From a checkpoint of a small mixture-of-experts model trained on Wikipedia: vocabulary 4096.
Below are experts of layer 9 (counted from 0) of a mixture-of-experts language model. Rows are named router (the router's row for the expert) and show model dimensions 0-255. Each number is 500 + 25 x the weight over its row's rms, rounded and kept within 0 to 999. Numbers have three digits each.
After each expert's rows: a language model's description of what the expert responds to; "comes after" lists some tokens at least twice as common just before its tokens as in all text. This comes from a sample of Wikipedia text that the model never trained on. Tokens count by the router's weight.

# expert 10
router:462486541537508528463495521492521473479457545514499488491447539502507510468516492494493487499495485495490558533467504490490483442479517500506522518445518483463461530477487476454518487451519507492533519533480486491532511464492528484513473547486458517535497483549520508516468502522482534502541496516522535452499527479528461504482510517522496458491503483480484458477501477498524493463495485532484527487526507502508456515505492448468470488502473532551491506517462440518486475511530528487447488485540539519503470496473523544444520520471502472501541529500507482469481504478479536503510485499492467502486458535496520506466489482513480489530531538470492499510462493523508522507480540493489539484534532516492478471485496500508494523502536486467488507458539486506488511460511508
Articles, possessives and determiners opening a noun phrase, often after a preposition, such as the, his, another, these, several.
comes after: "of ", "in ", "'", "for ", ". ", "to "

# expert 5
router:499480538495519538469512501511521502430463503509506544489504501492524542406492486536476498503502505472549501501475536504520492487515509494531511514472469493484497512470455500496511513504588496538521509514479509505550496480486523488483500500473533499535504497535533471525467526543478506478494486493527547453424523492518499502484504535490516501478478517499469494474481487515507501518480467487516528537503481485517486509506481499447479478417508463485455459521515469503515513475510523477497485457500491518516482519492508492512445523481527516465479533497501507495511508508474508457472474485525507506504479512468471523451481501521496536527507512509529510520505464500532494436505515453500498538510526507504516490497456487501472502504509483519483500477515504494498513484502585
Sentence-final periods and punctuation after URLs, abbreviations and numbers, plus commas and dashes inside figures and ISBNs, as in 1:42.60, 118,228.
comes after: ".", "1", "0", "2", "3", ","

# expert 29
router:480499484479525528476531453482502479486471499512505548538496477497540527493464471501494503456510514446526514498500513469453499489516505541505542503491501493459462538476482508471507456482511568576508544536520526513514465507494515494521496552489447492525496484474503507501463526502489518483535507552497554480464504465490490476509544531513490463461472508439477514514492485496498459470477514513485505517507493515506494486513465477485477504500501521486493488517471517506514493428523515475481479491530541548543502477524491544500517503465478494466500510551497468443469520507506491486516506498514483503488503515505504536465511497507488482534504483496555510522472524503485525492518491513509499502492523540511515475523484542489511539531555507492518537499545511502520471463506538
Pipes and small numbers in sports score and statistics tables, plus capital H or h word starts, as in Hebrews, h-it, h-undred.
comes after: "| ", "H", "0 ", "h", " ", "1 "

# expert 13
router:528521489509541522523497495524492498500495503498512517520479479510550541466521505497516496446578513486519527500484567477466488469475500503512494482485482504484473483525512463501509472474494505505520491504502493509496497463477502476507495521489509525509523504486479536512468480521459513479467501511538514463418523504493485495483488553490497454503534508478509461487501471488510515497493451490493527535558492466527491511484463458511462538487507519502532526472484461552525485554517503485478461466503493523504481526493506517481472519479527483508517494521503459455464496469465501434506449476515462503509464550505493548459508472478496521493464492492544512532487469521532485487523524519509522508503491502504491489472474517491530560550508507497486507455534491510499524495462535
Year pieces like 199, 200, 201, plus month names, en dashes and commas within dates, ranges and tables.
comes after: "201", "200", "–", "in ", "(", "199"

# expert 17
router:487500519506472526500526504484450497450506480512516533522475545519495523464527493517469487509507444472506576520496524509451502465532512496517501522478471531539460529471494504472506528460501486505509538502495503477538494481475522465511519535473470527535532448507472474503492535519460481514545485470512544499482522512514520441517531526516516476470523469487481480497505507476534502468503465523457530519548508462495480468488479502503482562499484484556504485487507477531522489485495525497484470491544497505514467493486514504500536514489475454518509503479485443500491499479502547469488468455520488480482503517481474524471482463512474535461478466455506510468474489508490546535457492518490506489466505523523480500481526491502491522519545510487507543483515470503496497514500537
List bullets, dashes and line breaks starting infobox or list items, plus capital K or G opening a name, as in Kallman, Kitt Peak.
comes after: "\n", "- ", "K", ")", "\n\n", "G"

# expert 0
router:508490514508527555466510511498498483474469485522522512541489472508532522490523499500510516507482497496536531518469517489492490456487508482539491504490490465485492507481425476476516499460513546540543532548480484487520530446505537511488525526462476519533514480546513509545482483472479500479503501500506498507497495472544483477474502527548473458467475472478496523478506472467501477494485507526463502528522486511543493519521489486462441504466490513533463475500475494528492481501521511469496495484510542488484460467476507547501515546513519480511544521513511481495492509495468500485523454507549518430488493542507520508502502498508476527517457539470506512518463464553541533473510549496468498507516512533472528462490494492459497514501501470458476548512495502494523530475480518
Linking function words after a comma or noun phrase in running prose, such as and, or, with, by, but, while.
comes after: ", ", "and ", "with ", "ed ", "by ", "es "

# expert 8
router:495512489522508493466513484509529473499445465484529510506480481529518531467513469497465500504502513496513527524480523492479485497520528514527517507461461522480470485532488519524502491505502536531499486517501530497519497503443472505499502484473480486509508487541504524522480479485455520482511512515507532473460506522488500522470535504494469469447522488518424525486493481494506517501504461481463469542559512507481469542510435454482512501492459498509481452564505455537547473481551502488502493472492501529483468508461539530509491492502497516498496514533562499443474508499526533482543479498485507473495519513467485526478478455551479551491530520483502514530460489541506529504528488485478488517517531534508498471515496471463525492510531444513497496484528469504476516489497513
Pipes, percent signs, parentheses and digits in census, election and measurement tables, as in 21.06% | 896 and 72,738 (13.39%.
comes after: "| ", "% ", ",", "(", " ", "; "

# expert 4
router:490519526514480543475498516499474520463504491526514533502497538522522497453557479583498501460512464488490534507534523484511461459505551477498538500504496478489460518445477502485521495505490468517522521525479498488536533473472535515474498518473459531516521507521475542531494515499464534494533510500517517479485505472533470536427540552484501493481507487502494487495473486523490470477500500537483539492539471489485488502497490488479480491480502520508474500522464489516508533493512487488487494443509524492456504508449486534459476521458481467481502515513516502517469515504473512484458453460522513470447502495508514518479487491510492539518474522512538512475491473512533506489493522496507496479531512501493464470473510511480496550507525490514518512473547502520539548448450506
Paragraph and line breaks, sentence-ending periods and closing quote-periods, plus the word-initial piece re/Re, as in remarried, report.
comes after: ".", "==", ". ", "===", "|", "="

# expert 3
router:481527507523506496504496533521501463475470498536483546516469565513534484481523479528479488443510488464554516522484531470476462523505502515522473510497528462530499533451464434471515496506520515509508498511493519500498517485497516528499488474484478509479521486543448505516511508509493486446505527500535500477477519496544546504491506541538487516499499486473493462500492477490498517478477456512476494511513465502475420519492508520457488497490504502528447459501508463496518485494516497496474493491506555537513487470468507553441494487489506489487529504528524514493523536465498480501523478475485471470498509532459515533495484499523449532481486523471514541516475493515485507496530527466472521523511508506520489486491484492520452518505556492518474563496526498514483554471471520
Hyphens, dashes, single digits and lone capital letters in titles, scores, codes and tables, as in Get-A-Job, 4–0, R06.
comes after: "| ", "-", "–", "(", "A", "; "

# expert 27
router:493506514547520509501514522522463516487501522525501500510494525553511517508531467505500509524471508490514560542494499527431494486489521480510500543495467487470491474486492491490516527486485516528531549559479498478491528494523513492465459525496491501534512491486462488496490501502509540473499519508525516468450518443506521505500539536504498482430530501477525460511481490516505465493463487507495527535529541484525481511504487495460487480488513487508501486505471482530522504506480495486462532494532567530520468462484484513482475512484503459488489510551552472451474499484507510433498483493515485483491494523515498475483477491504471529539486529500532524521524507471524573510504507490451503515504509501488478493507515494502543528519526482486448512453489495472499497465454572
Pipe separators, line breaks and day numbers or month names in tables and schedules, such as 1 March, 17 |.
comes after: "| ", "|", "\n", " ", "–", "1 "

# expert 11
router:507488484503518542501513535487494497493510498529530522491499528527536498452520482502480487463495475489566537499463535494471461453547511492528484540509474517453528508490484489447509523506500490524539518546490501471537532480505504535483492517488484536491508482545464527533471492524516546492531486502510533473496477451526468496499511527547439465471517500458429482475522484476517500485467505499485539517501497502531479505506509523488505556471487500516508472504465459501506479454540518504472498443489505530497484468455504508475516492470493468455511529518520482490481527478502528512490466508498508466514476514483523540478497491527472539527516493500519481497483482532490498467482524527485498518536479526452503448523483482509557510511476496484465492495527497472481539472491509
Verbs like was, is, been, became and articles after a subject in biography openings, as in He was a, has also been.
comes after: "was ", "is ", "as ", "He ", "he ", "a "

# expert 15
router:448496486506550544497494538471487503454476500506526532508492517495509560459536484503498495485519481483501498490493503489457498502486495492524510498508455488502489477482473459488508519490515513523523509482499478458542535525460524476480466537505492494488539511503449480505512493497513506483518504484538512484478519488530490467452528516533454459484501498492514465463485493511570489489515455495468481510534510503514497543529493481477491551437481520529469489549477480516479485460545521481473512507518521511492478460479542484511524504471517480510513501529505494498529479467498520507566496509523488464462461511483518507493501470505493504545513495487524532477487467498496525471495557548521505507536504538444471481441485518480512529542494479482448528476514509482508514491456507
Opening capital letters or consonant clusters of words and names, such as D, Tr, Fl, V, often in titles and lists.
comes after: "the ", "a ", "- ", "and ", "of ", "\""